Weights of a small mixture-of-experts language model, trained from scratch on English Wikipedia: 64 SwiGLU neurons an expert, a shared expert of 64 neurons.
Below are experts of layer 3 (counted from 0) of a mixture-of-experts language model. Rows are named router (the router's row for the expert), gate (a neuron's input weights, with its number), up (a neuron's input weights, with its number), down (a neuron's output weights, with its number) and show model dimensions 0-47. Each number is 50 + 12 x the weight over its row's rms, rounded and kept within 0 to 99.
After each expert's rows: "raises" lists some tokens whose logits its average output raises strongly, later layers aside; "gets" lists some tokens that make up at least twice as much of what it gets as of all text. This comes from a sample of Wikipedia text that the model never trained on. Tokens count by the router's weight.

# expert 23
router:59 56 53 52 56 25 44 44 44 51 53 68 57 51 52 44 34 45 41 30 66 37 53 56 54 71 51 63 64 53 57 50 61 68 53 58 33 48 59 36 33 59 82 53 44 52 53 28
gate0:57 56 71 55 53 33 46 36 74 64 41 33 48 37 51 52 41 44 55 50 61 55 60 63 43 39 30 61 24 37 46 51 44 44 34 49 31 41 48 66 41 38 35 38 36 43 53 40
up0:66 45 43 36 55 55 55 49 55 41 45 62 58 68 50 45 25 36 45 34 48 53 51 64 34 62 50 69 57 49 44 68 49 57 49 29 48 56 51 44 39 34 56 46 33 60 61 56
down0:61 58 43 52 49 50 43 51 68 48 51 40 29 52 66 36 52 45 59 28 57 44 34 53 42 53 43 59 74 71 58 79 42 51 48 56 51 47 62 64 56 62 42 63 54 45 64 57
raises: "ivers", "ity of the", " location", "ity of", "ion of"
gets: "–", ".", " of the", "ated", " found", "ed the"

# expert 0
router:79 60 42 53 49 40 54 47 43 68 55 80 63 52 64 44 42 46 46 41 58 37 48 38 47 44 49 68 68 30 67 57 64 65 49 68 34 52 67 38 43 58 90 41 44 50 39 30
gate0:55 64 61 40 52 45 60 48 73 66 24 40 46 36 59 42 52 39 57 44 69 43 61 58 46 21 30 47 58 35 51 34 46 41 31 35 39 41 65 50 52 36 42 45 46 49 54 53
up0:36 63 56 49 61 29 38 53 56 54 54 63 62 59 59 53 49 33 40 35 58 47 41 65 41 49 36 88 47 52 27 68 58 52 42 57 68 41 53 31 32 66 51 55 45 62 59 53
down0:62 72 60 54 77 50 42 27 53 49 55 43 15 40 70 42 69 63 54 41 64 49 43 62 48 45 39 62 64 73 62 52 34 51 51 48 55 47 49 57 53 65 44 56 53 34 65 51
raises: "2", "10", "p", "day", "13", "9"
gets: "-", "–", ",", ", ", ", a", " ("

# expert 81
router:79 37 58 59 46 56 44 53 68 70 39 70 54 51 52 51 19 66 45 54 68 23 39 56 52 64 51 58 66 54 42 63 66 63 52 82 49 71 50 31 58 48 63 58 53 44 64 22
gate0:50 66 45 61 39 34 57 40 59 79 28 29 31 42 57 52 56 52 61 32 65 61 56 69 46 44 33 48 35 56 51 44 54 59 44 57 46 40 56 59 31 52 44 28 25 43 43 68
up0:47 33 54 32 50 44 27 54 43 43 30 72 46 53 58 38 60 35 26 53 54 27 63 38 40 62 53 65 55 57 52 58 50 49 59 38 59 43 65 56 33 47 49 38 49 72 73 37
down0:60 72 55 63 44 57 49 62 53 41 37 37 48 62 39 61 31 55 50 38 60 48 42 38 53 86 26 29 72 43 56 59 20 41 37 54 45 49 59 28 42 48 29 66 59 59 60 62
raises: "1", "2", "a"
gets: "ing", "es", "e", "2", "o", "a"

# expert 35
router:68 62 57 55 37 34 47 57 55 64 58 57 65 55 52 53 34 42 38 47 47 51 56 44 42 81 51 79 72 43 63 51 59 50 44 56 26 65 56 33 45 55 81 43 38 45 56 26
gate0:56 59 64 55 54 43 45 48 53 76 50 32 51 39 52 40 41 44 41 51 57 55 62 67 48 24 32 62 42 53 57 61 62 24 72 45 24 20 42 42 45 51 40 25 28 42 63 50
up0:60 42 66 49 61 45 65 62 45 45 35 70 50 54 36 54 63 31 45 30 46 53 42 32 40 69 55 52 66 50 47 49 50 65 43 38 56 47 43 39 42 32 45 46 35 64 56 66
down0:70 51 26 62 52 45 51 30 58 34 43 28 33 34 54 49 49 62 54 23 59 57 49 66 62 58 43 50 64 58 54 28 42 28 29 48 44 59 56 67 67 71 55 63 77 57 58 37
raises: "\"", "|", "D", "| R", "—", "B"
gets: "\n", " | ", "; ", " |", " military", " political"

# expert 82
router:73 45 46 53 42 49 33 53 51 51 15 72 59 68 51 44 41 58 54 36 68 34 35 46 56 47 55 72 75 50 49 51 47 51 61 68 47 52 60 38 29 45 46 47 37 35 44 50
gate0:44 61 54 38 28 55 52 48 74 67 38 35 55 17 63 27 67 57 52 45 70 61 50 51 50 39 34 59 37 12 41 54 48 49 56 58 43 26 44 61 44 48 49 43 38 54 50 52
up0:57 42 43 44 59 42 44 46 69 32 62 68 64 64 59 59 42 53 33 60 36 54 57 50 38 50 62 62 69 60 46 68 59 45 56 52 50 46 59 47 24 34 52 36 45 60 74 57
down0:60 63 36 38 47 49 55 49 65 51 52 34 14 56 62 48 43 47 52 49 55 51 36 64 54 59 33 58 67 45 44 46 26 61 49 44 64 38 56 55 48 53 45 58 56 58 53 49
raises: ");", "us.", "us,"
gets: "1", "2", " and", "4", "3", "0"

# expert 86
router:45 77 59 46 40 42 62 52 58 57 46 57 64 47 42 40 27 56 50 49 63 39 50 60 38 49 57 53 66 37 62 62 61 55 60 51 34 62 54 21 27 52 71 37 41 62 66 36
gate0:56 48 66 46 55 45 53 43 59 60 27 34 47 40 57 30 63 49 54 36 72 43 59 50 50 33 41 49 44 49 52 42 53 43 55 55 46 30 75 62 42 56 46 43 38 50 58 62
up0:64 39 44 37 51 37 63 45 66 37 39 65 38 50 52 56 56 42 44 56 53 48 72 57 56 55 53 79 49 36 35 72 62 44 64 45 56 40 47 51 43 37 59 35 50 58 65 61
down0:59 51 66 60 70 49 56 40 67 42 48 28 27 67 55 51 47 54 46 38 62 42 45 56 64 65 41 39 64 61 42 59 63 36 49 59 59 69 56 57 57 78 25 30 67 57 45 49
raises: "===", "====", "===C", "===R", "=====", "=="
gets: "\n\n", "\n", "==", "| ", "In ", "==See also=="

# expert 45
router:54 53 49 48 40 48 48 62 62 58 61 65 51 58 47 39 29 41 46 60 71 47 42 54 49 71 54 71 65 37 47 61 46 62 40 44 38 65 64 43 35 67 70 51 38 51 56 28
gate0:66 61 54 48 55 41 74 53 75 66 26 31 62 46 54 48 52 46 57 40 52 39 37 54 36 40 22 52 58 47 45 39 43 41 51 59 61 32 53 69 47 47 36 36 50 38 50 45
up0:64 51 47 48 57 56 46 66 46 42 53 59 63 64 55 50 42 41 28 50 55 60 61 42 60 41 53 55 27 64 55 81 57 61 60 53 76 42 53 55 37 34 55 49 40 55 60 60
down0:55 76 51 43 38 55 63 56 39 56 55 30 39 55 76 32 40 45 53 50 75 40 47 53 58 67 35 30 51 57 78 36 47 50 49 42 48 59 44 42 56 61 34 43 60 46 62 41
raises: "===", "====", "=====", "===C", "The", "===M"
gets: "\n", "1", "\n\n", "2", " in", " in the"

# expert 91
router:74 64 63 49 46 36 32 61 47 76 50 65 61 47 45 35 33 36 33 47 60 44 53 50 46 79 48 63 61 40 60 54 54 73 46 61 32 47 63 35 49 54 82 43 40 45 57 24
gate0:48 57 57 52 44 52 58 48 56 84 48 48 65 37 60 48 47 45 43 54 53 51 50 50 45 32 14 60 32 46 62 57 38 36 49 50 33 44 51 47 25 38 52 47 41 41 78 52
up0:73 45 57 36 30 35 49 50 72 39 40 68 46 57 29 50 44 44 53 48 48 64 60 51 27 46 43 46 56 47 54 63 52 51 65 52 53 41 63 34 30 45 43 53 46 59 60 47
down0:56 61 34 51 47 44 46 56 52 52 48 24 37 62 54 42 37 51 40 37 55 44 48 53 58 56 32 33 66 40 59 58 51 66 48 49 44 32 71 57 56 82 54 61 57 61 60 40
raises: "- Binomial name:", " his death", "iss"
gets: " | ", ".", "\n", "; ", " |  | ", "°N "

# expert 80
router:50 70 52 45 41 42 44 55 47 52 71 59 56 51 61 40 36 36 44 33 48 34 50 50 45 39 36 51 69 35 42 57 71 66 63 45 39 46 61 44 52 58 72 69 28 47 70 19
gate0:54 72 59 26 54 32 68 28 45 73 28 33 42 43 58 20 46 49 50 37 65 45 59 42 34 32 22 40 31 58 53 41 59 45 45 36 45 49 74 52 38 59 43 60 53 34 42 54
up0:56 45 42 35 51 29 48 55 63 58 48 57 49 56 61 35 54 47 46 58 57 62 57 47 35 58 59 57 43 45 48 78 62 62 69 55 63 50 50 40 53 37 57 44 64 63 55 55
down0:40 57 46 61 39 36 60 31 70 47 42 24 42 53 66 48 42 54 48 37 72 44 43 46 59 54 64 26 52 44 45 43 31 52 41 61 43 50 49 42 62 59 38 61 59 37 60 33
raises: " the", ", ", "-American"
gets: "\n", "\n\n", "o", ":", " (", "on"

# expert 38
router:58 64 51 42 46 53 61 46 46 57 53 77 59 55 45 40 36 57 55 38 50 28 39 38 44 64 52 69 82 31 55 54 48 59 47 55 38 74 59 49 45 57 78 43 43 55 57 12
gate0:56 51 69 43 64 47 48 42 60 60 45 36 46 44 51 52 49 29 45 39 60 69 35 41 47 47 45 49 41 50 58 38 51 31 50 59 45 20 55 77 52 49 48 44 52 44 59 60
up0:66 50 41 33 49 45 38 62 63 44 43 68 45 63 48 59 57 38 39 27 34 44 55 54 53 64 67 61 53 58 54 67 50 58 54 54 65 48 58 57 46 43 46 44 63 72 64 56
down0:62 72 61 55 33 50 56 41 60 41 48 35 19 70 64 41 31 55 41 48 66 45 58 54 43 72 47 38 61 53 43 44 47 49 50 35 61 79 52 49 65 50 44 45 48 64 65 32
raises: "===", "ly.", "|", "| Team", "Am", "| E"
gets: "\n\n", " The", "The", ", the", ",", " He"

# expert 67
router:67 66 53 49 58 51 44 55 57 55 50 49 70 66 54 28 33 45 38 32 61 37 55 44 59 65 62 60 59 41 55 35 51 63 56 47 38 46 56 48 47 50 57 39 31 43 71 25
gate0:60 51 70 57 49 39 26 49 75 68 41 35 44 40 66 45 46 41 50 46 59 61 60 55 58 43 30 52 33 44 58 41 51 38 35 53 50 28 62 64 34 50 38 47 34 49 60 63
up0:73 51 59 56 34 62 50 51 64 55 62 67 45 54 65 58 37 43 45 39 35 47 54 56 35 62 43 69 42 32 37 68 58 44 45 52 60 55 45 64 25 43 33 57 60 43 74 46
down0:59 50 54 50 47 47 58 50 58 52 46 33 46 62 69 35 42 54 56 40 55 50 53 48 64 69 32 38 53 64 55 53 36 64 53 43 52 39 52 51 54 63 24 54 55 64 44 42
raises: "ward", "erm", "id", "ly", "\n", "ark"
gets: " ", ", ", " in ", "| ", "===", "=="

# expert 92
router:67 62 68 50 46 38 47 68 55 65 49 66 53 60 41 41 23 44 37 39 57 46 63 39 37 70 58 66 68 27 67 47 57 61 48 63 25 45 53 50 40 61 79 45 34 56 56 29
gate0:60 58 60 46 41 49 46 44 60 71 35 40 55 24 75 33 46 48 43 38 44 36 37 50 39 27 33 54 41 34 58 64 42 55 69 57 50 30 49 71 37 42 42 46 40 31 53 49
up0:57 44 51 31 55 43 44 58 73 36 49 82 60 58 50 58 40 36 52 36 62 55 45 42 52 67 59 70 58 55 47 61 54 48 31 54 44 47 52 48 36 37 37 32 34 59 58 62
down0:44 70 64 54 49 54 46 25 61 45 44 39 42 58 56 39 46 51 48 35 72 32 54 54 65 63 33 41 55 61 48 51 43 54 51 37 28 47 48 47 59 62 47 53 56 55 56 40
raises: "cept", "ames", "ron", "iness"
gets: ".", "a.", " ", "es.", ").", "C."

# expert 33
router:60 62 63 55 47 29 44 62 51 57 63 69 54 50 47 36 32 47 32 50 66 45 49 49 41 73 52 66 69 50 47 53 53 63 53 60 32 54 71 40 42 52 68 51 41 50 66 32
gate0:46 61 72 55 61 40 51 50 60 57 48 38 55 48 46 31 60 35 47 53 61 72 56 60 38 39 37 40 50 61 45 51 38 33 38 60 47 43 48 52 43 46 40 50 30 61 66 53
up0:58 52 77 40 51 58 59 58 60 43 42 50 52 57 49 42 46 42 51 56 48 63 50 41 39 39 53 50 55 54 60 56 42 69 44 47 64 34 54 55 40 32 39 37 45 59 66 63
down0:61 58 48 44 52 39 44 62 54 39 61 34 46 57 59 51 43 48 55 43 75 38 53 60 58 52 16 44 63 62 56 44 44 55 36 33 41 50 46 57 60 59 46 54 55 58 65 38
raises: "ellow", "iting", "rant"
gets: " |", ".", ";", "s.", "; ", ":"

# expert 17
router:56 58 52 52 31 52 54 55 65 51 38 65 58 38 48 35 40 57 47 43 59 32 42 54 41 52 46 61 64 36 50 61 37 64 57 43 36 68 72 49 32 48 56 46 44 54 68 29
gate0:58 70 74 43 33 34 41 48 60 57 71 53 54 36 52 36 66 34 50 43 59 67 55 44 46 36 49 44 34 50 46 37 46 65 63 58 56 33 53 53 45 62 49 48 30 62 64 40
up0:72 51 46 55 55 50 56 83 69 59 30 65 39 45 59 59 61 46 52 44 52 50 54 55 39 50 28 60 66 49 30 61 56 56 59 45 51 60 59 53 49 34 44 34 55 66 55 44
down0:58 59 63 54 42 47 53 43 61 42 50 25 39 64 57 35 57 47 60 44 53 43 52 68 55 71 41 33 67 56 42 40 32 70 51 31 55 43 50 52 73 63 45 46 67 68 55 39
raises: "===", "====", "===B", "===C", "===M", "===S"
gets: "\n\n", " C", " S", " T", " B", " G"